Experts of a small language model.
Training: 614M tokens, 9369 steps.
Below are experts of layer 2 (counted from 0) of a mixture-of-experts language model. Rows are named router (the router's row for the expert), up (a neuron's input weights, with its number), down (a neuron's output weights, with its number) and show model dimensions 0-255. Each number is 128 + 24 x the weight over its row's rms, rounded and kept within 0 to 255.
Before each expert's rows: "gets" lists some tokens that make up at least twice as much of what it gets as of all text; "raises" lists some tokens whose logits its average output raises strongly, later layers aside. This comes from a sample of Wikipedia text that the model never trained on. Tokens count by the router's weight.

# expert 98
gets: " |", " her", " in", " per", " died", " or"
raises: "ually", " table", " whether"
router [109 126 109 125 126 134 126 137 139  91 131 112 118 163  93 110 158 146 117  87 101 141  92 143 162 108 186 132 113 135 136  88 130  74 128 135 101 159 194 145 118 110 150 121 103  93 121 111 147 165  98 129 183 121 107 159 136 121 128 114 165 160 129 116 155 103 112 136 134 134 114 149  76 148 122 100 165 118  81 100 149 109 161 129 141 135 152 160 163  81 108 125 110 148 138 126 129 127 148 142 102 134 124 165 130  99 124 151  75 118  93 154 129 113 115 158 157  97 132 128 145 131 137 112 110 120 180  98 143 141  77 102 125 112 154 108 136 148  92 128 100 146  79 134 160 145 111 118 157 129 109  96 158 172 155 150 120 106 122 123 111 154 152 102 159 100 132 137 173 141 173 150 127 114 141  72  80 150 139 117 133 101 109 123 147 150 122 123 127 112 133 119 102 133 132 101 127 114 107 142 141 142 147 163 127 136 145 102 121 122 117 108 133 120 166 166 122 115 145 114 118 131 109 131 112 105 115 120  79 103 160  99 118 116 188 119 147 149 134 142 129 107 112 133  96 163 115 155 135 198  92 151 148  90 148  96]
up0 [105 111 103 115 131  79 114 129 146 154 103 155 125 141 121 173 123  83 124 112 136 109 108 101 132 150 136 169 131 170 158 148 156 128 123 155  94  77 132 135  97 134 108 148 138 113 129 141 162 118 103  99 144 140 160 132 132 144 188 117 181 136 129 137 138 148 162 114 128 118 119 173 117 148 133 116 103 112 135  92 133 162 141 130 152 151 123  96 133 144 115 116 116 166 111 171 155 107 133 170 131  90 119 171 120 127 114 125  99 132 129 151 146  76 132 157 134 100  99 145 115 177 142  69 106  95 140 109 109 115 134 171 142 114 113 139 121 119 110 150 121 107  88 123 103 173 210  91 122 155 157 107 119  95 112 105 111 136  82 109  80 125 140  71 150 129 121 156  83 175 138 157 137 133 145 111 154 119 114  99 103 113 126 133 146 155 126 146 146 127 121 136 115 155 168 128 134 127 143 124 144 130  89 129 132 103 129  94 152 123 163 122 157 119 137 136 141 114 176 116 119 146 123 108 106 146 105 140  87  86 137 144 130 145  85 100 129  99 115 168 116 137 148 122 142 160 138 113 131 195 111 113 110 130 122  89]
down0 [148 163 178 126 154 109 136 131 178 120 109 135 103 138 137 105  97 160 143 167 105 144 157 102 124 149 127  94 114 150 128 149 121  98 126 135 101 104 128 123 107  64 107 151 122 104 147 162 136 133 144 128 107 137 133 130  87 129 111 124 118 129 106 127  67 120 152 154 114 139 118 124 117 126 132 162 130 146 135 170 152  92 141  93 111 123 113 108  79  88 151 142 137  88  98 134 119 102 109 148 168 170 124  96 170 165 156 152 113 132  96  85 112 173 143 128 111 115 101 145 172 111 136 125 109 153 121  86 141  95 127 138 180 128 162 126 132 138 118 141 106  91 166 118 120 142 121 127  96 123 119 179 132  81 151 113 151 160 119 102 133 108 138 154 164 136 137 147 119  83 188 128 115 156 122 133 105 120 123 133 111 144 167 136 115  82 131 142 142 192 131 127 134 117 105 114 131 123 137 134 102 132 134 112 127 134  76 161  95 139 158 154 148 134 116 134 125 131 127 139 125 121 122 152 115 109 119  99 132 140 119 152 137  93 109 145 119 121  79 169 129 139 173 113 101 166 119 177 140  91 141 185 124 163  84  86]

# expert 139
gets: "id", "ick", "im", "ast", "ock", "ist"
raises: " him", " him,", " him.", " among"
router [131 146 127 110  90 113 114 111 129 122  99 152 141 153  87 154 116  90 133 154 131 140 112 113 129 148 148 144 153 161 133  89 154 116 131 122  87 151 127  95 140 122 185 151 148 144 114  95 159 131 166 162 145 117 113 104 140 176 157 137 132 166 104  97 148  99 125  95 162 147 103 106 132 123 138 111 109 147 140 138 172 105 113  90  98 122  83 142 133 135 105 105 167 134 188 127 150 177 165  89 146 118 171 132 157 189 106 150 120 119  97 111 139 145 123 157 149 147 147  99 157 136 145 127 112  98 122 127 107  84 144 115  91 146 127 130 137 112 129 117 144 108  97 132 102 113 146 165  97 137  86 143 124 123 109 140 109 105 154 116  95 147 122 121 113 127 101 105 135 148 164 124 113 135 145 114 140 106 120 125 118 142 135 145  90  96 127  74 152 115 127 123  99 107  82 158 168 116 156 132 129 112 138 127 178  79 153  84 125 151 143 174 147 145 127 149 130  94 144  98 142 139 116 130  97 143 115 116 106 116 108 159 109 163 160 135 154 134 154 188 152 111 184 143 138 112 107  79 137 134 123 152  84 153 128 107]
up0 [146 107 156 112 104 121  93 134 127 150  98 117 171 142  96 152 147 148 103 114  79 137 119 101 132 105 118 173 111 100  95 105 102 148  82  89 144 102 155 162 155 137  57 155 171 126 144 122 121 135 128 137 134  76 137 160  96 104 123 193 127  97 151  89 111 116 115 142 153  85 157 169 118  80 127 132 122 130 156 133 175 140 120 108  97 145 175 151 138 104 102 143 139 120 133 120 114  96 157  95 128 119 118 126 108 154 159 145 148 128 170 139 123 160  97 127 119 119 136 111 108 117 147 114  91 110 148 116 163 125 130 111 145 166 142 144 151 142  87 129 137  77 168 161 172 120 161 142 131 159 151  88 155 164 128 111 123 112 170 174  99  99 100 126  92 132 130 112 141 136 140 134 118 127 146 126  99 158 132 163 140 147 154 126 121 158 125 111 159 127 133 106 126 165 124 148 118 166 116 138  84 178 131 126 159 133  82 131 151 122  99 119 124 123  94  95 107 137 125 116 103 111 133 113 117 149 135 114 162 149 118 123 109 119 165 128 159 104 142 113 135  87 112 131 101 106 114 142 122 149 117 130 151 186 107 133]
down0 [158 108  94  82 107 138 104 122 159 159  93 137 132 138 112 107 144 132  95 165 146 145 156 111 126 103 138 104 145 134 145 112 125  63 164 162 134 167 129 123 119 157 116 114 137 125  99 104 127 164 134 111 138 133  81 103 114 117 155 121 151 126 129 130 156  89 116 143 156 141 120 144 109 120 126 131  93  98 123 153 148 100 144 174 164 109 115 148 155 134 114 152  50 180 136 151 143 129 128 114 145 141 142 110 183 168 149 131 146 111 120 141 153 119 102 118 144 135 110 157 110 143 128 127  99 107  98 164 157 132 132 112  98 130 134 166 116 114 114  89 123 136 101 133 126 130 138 137 138  87 160 143 149 121 137 150 107  92 128  71 145 129 159 122 161 148 132 135 143 106 171 126  79  79 113 133 112 105 119 105 169 111 151 131 116  94 142 164 106 134 102 143 100 122 131 126 125 117  96 109 129 134 105 125 178 169 104 138 141 182 113 118 114 120  74 142 117 140 124 140 177 138  93 107 105 126 120  98 113 114 188 118 117 148 174 126 132 146  93 118 127 104 135 150 116 124 155  64  87 149 146 158 152 140 100 165]

# expert 89
gets: " R", "r", " Pr", " L", " r", "pr"
raises: "ash", "as", "ase", "end", "ū", "G"
router [136  93 129 119  86 161 136 104 157  86 177 135 115 163 126 137 157 110 118 113  96 139 171 153 141 163 147 112 159 109 151 114 143 108 158 140 115 141 138 136 126 139 131 112 112 106 148 136 122 127 144 129 141 124 117 123 163  98 140 129 146 126 133 117 129  87 105 129 144 110 140 144 128 125 114  92 151  91  98 143 126  73 165 108 120 152 154 159 174 110  91 107 102 156  95 153  99 168 107 176 137 116 173 174 139 139 141 115 127  85 116 157 124 121  87 149 111 116 115 131 155  99 154 136 151 146 168 135 144 150  91 105 158 142 113 122 154 134  87 145 110 142 117 159 162 141  84 157 100 155 152 103 142 123 117 152 110  87  96 151 147 140 153 124 101 104 144 127 117 151 150 154 131 132 117  72 134  88  92 156 108  82 155 146 142 149 102 139 139 128 109  89 140 128  85 148 116 137 145 130 134  74 106 121 123  57 152 129 104 109 150 114 156  89 173  97 156 128 112  96  97 112 111 152 150  99 132 111  98 126 146 113  90 120 127 115 128 143 155 149 134 114 126 108  96 145 121 137 171 197 114 133 135 135 108 123]
up0 [115 102 109 138 139 139 136 120 141 123 123 111 115 142 184 117 155 151 126 153 165 121 117 119 106 102 135 191 167 116 175 122 106 117 166 130 136 139 131 128 129  84 161 121 120 108 122 142  73 138 109 102  92 125 134 110 145 112 118 118 126  74 124 138 119  94 116 148 120 157 113  97 133 161 167 124 134 110  80  69 107 106 125 114 115 140 182 120 142 109 145  91 140 120 151 127 116 120 106 149 116  80 129 144 152 139 174 140 140 161 102 127 125 104 155 137  94 149 118 116 131 166 121 106 139 118 130 136 117 116 115 147 136 143 106 101 125 156 118 151 174 106 127 109 161  95 154 127 117 142 113  69 131 139  98 138 179  94 106 115 133 139 147 120 117 123 140 150 113 117 115 184 144 135 106 136 104  93 128 187 134 148 103 162 146 147 114 147 151 126 120 136 107 146 136 138 122 134 121 143 179 118 138 202 136 105 122 146  89 118 131  95 145 121 142  98 163 122 176 117 138 143 125  88 118 123 137 130 143 130 155 106 104 110 156 126 104 112 150 111 115  31  93 106  90 132 128  95 146 111 163 152 114 126 157  82]
down0 [107  97  93 126 149 174 119 127 165 141 144 103 110 130 127 140 145 153 114 147 146 122 124 120  92 137 107 160 164 100 121 176 115 160 121 141 172 166 116 144 112  99 154  91 123  91 134 145  92 131 104  98  84  94 148  83 115 105 144 119 162 115 113 115 103 148 114 145 134 121 119 100 140 141 104 143 147 132  99 163 152 139 125 103 144 167 128 111 167 120 107 126 128 122 145 155  75 117 116 177 133 141 155 154  99 141 168 159 134 125  86 112 165  69 102 145  71 120 129 137 120 139 133 125 114 131 147 119 148  98  88 137 164 155 129 114 142 131 119 141 125 115 117 144 138 109 132 103 107 114 137  87 148 112 109 111 163 122 143 139 113 116 132 122 132 151 138 150 135 162 152 138 147 139  88  89 118 122 118 145 115 140 150 115 159 130  94 104  98 151 124 103 129 122 175 170  77 136 129 163 113 112  95 162 115 100 121 167 117 136 107  64 162 101 167  84 180 115 150 136 117 152 159 128 145 118 124  99 165 106 162 150 123 110 158 153 130 144 138 126 120 167 111 119 102 106  91  84 143 125 136 149  66 150 147  99]

# expert 251
gets: " R", " St", " fl", " Fl", " f", " d"
raises: "av", "iff", "own", "ock", "ip", "are"
router [154 116 128  89 114 119 137 127 127 107 172 155  98 139  98 144 146  73 105 116  96 184 134 152 133 114 189 143 166 122 114 131 153 134 120 146 134 138 128 170 118 152 149  99 111 110 137  99 107 122 135 160 127  84 121 148 128 114 140  94 106 169 155 101 145 100  86 115 111  76 121 151 115 108 164 133 135 105 111 160 103 129 138  92 175 154 161 105 126 119 114 162 147 144 116 109 107 158 144 112 127 132 147 119 161 111  87 103 149 134 110  90 165 134 120 140 119 128  82 116 167 134 114 104 122 150 114 143 121 120 133 142 127 126 119 112 180 149 111  93 133 152 127 114 160 154  57 140 128 153 127  84 116 110  94 142 115  95 151 117 158 140 108 104  89 114 123 112 127 141 134 104  85 130 126 122 144  98  97 112 111 133 147 151 149 103 145 151 116 133 106 132 128 107 118 107 122 149 164 145 126 111  90 109 116 114 143 172 148 119 123  86 147 110 140  94 115 105 113 162 118 145 149 153 143 152 177 141 115 172 147 119 161  97 152 137  98 161 120 134  82 138 166 129 125 155 158 159 157 153 163  98  94  84  81  93]
up0 [136 159 144 144 121  63 123 138 165 109 110 125 103 130 121 183 140 114 111 133 112 125 135 122  95 113 127 110 134 128 164 134 111 135 130 110 143 112 130 114 112 156 188 117 135  98 121 141  97 169 126 138 150 143 138 174 116 142 127 144 133 175 149 116 153 141 131  85 110 138 149 135 109 129 110 167 122 125 137 134 138 130 125 110 143 135 114 134 123 101 144 143 108 111  91 146 106  91 160 102 146 103 102  87 127 101  89 107 137 162  70 125 143 124 173 113  99 134  93 159 160 147  89 150  86 165 105 116 149 122 148 139 116 166 100 112 166 170 136  89 117 124 151 120 123 150 101  93 166 130 158  93 135 122 130  90 119 157 155 131 148 125 100 131 125 127  77  85 117 105 106 167 154 105 125 141 113 135 163 166 145 130  98 133  95 125 111 164  84  88 131 150 110 104 132 103 151 161 110 118 125 122 120 127 127 117 120 157 126  97 181 131 115 134 134 157 148 126 141 131 147  89 151 123 142 113 144 110 141 180 132 133 141 124  90 124  97 200 107 111 127 121 105 204 185 154 143 102 117 165 113 113 123 143 117 120]
down0 [159 153 158 118 138 122 115 129 156  70 135 160  88  84 130 161 195 131 137  98 118 124 124 178  93 142 141 114  89 120 114 139 126  96 144 117 173 156 144 118 107 142 137 128 104 104 109 105 108 184 104 150 128 110 131 154 106 134 131 122 127 125 150 135 169 130  91  64 122 121 155 118 121 134 138 166 139 122 142 123 110 131 132 134 166 121 102 124  97 114 100 151 172 107 120 153  96  83 119 126 102 145  99  80 150 103  72 131 155 140  84 157 147 165 157 135  80 133  94 140 142 147 116 150 116 143 126 148 114  97 147 134  92 168 101 116 167 132 147 119 118 167 142 129 152 124 102 132 146 158 104 122 161 122 143 136 113 145 144 109 112 134  75 126 121 111  77  99 132 149 166 110 121 118 100 163 131  83 133 140 119  81 114 120 144  99 122 166 115 135 116  83 121 134 113 111 148 161 146 122 107  84 104 102 145 134 171 147 108 102 174 131 139 112 126 113 137 143 147 176 139 119 139 125 151 129 145 111 111 167 185 142 117 129 102 141 126 126 100 124 109 131 148 173 173 148 102 143 141 156 122 137 113 116 119 140]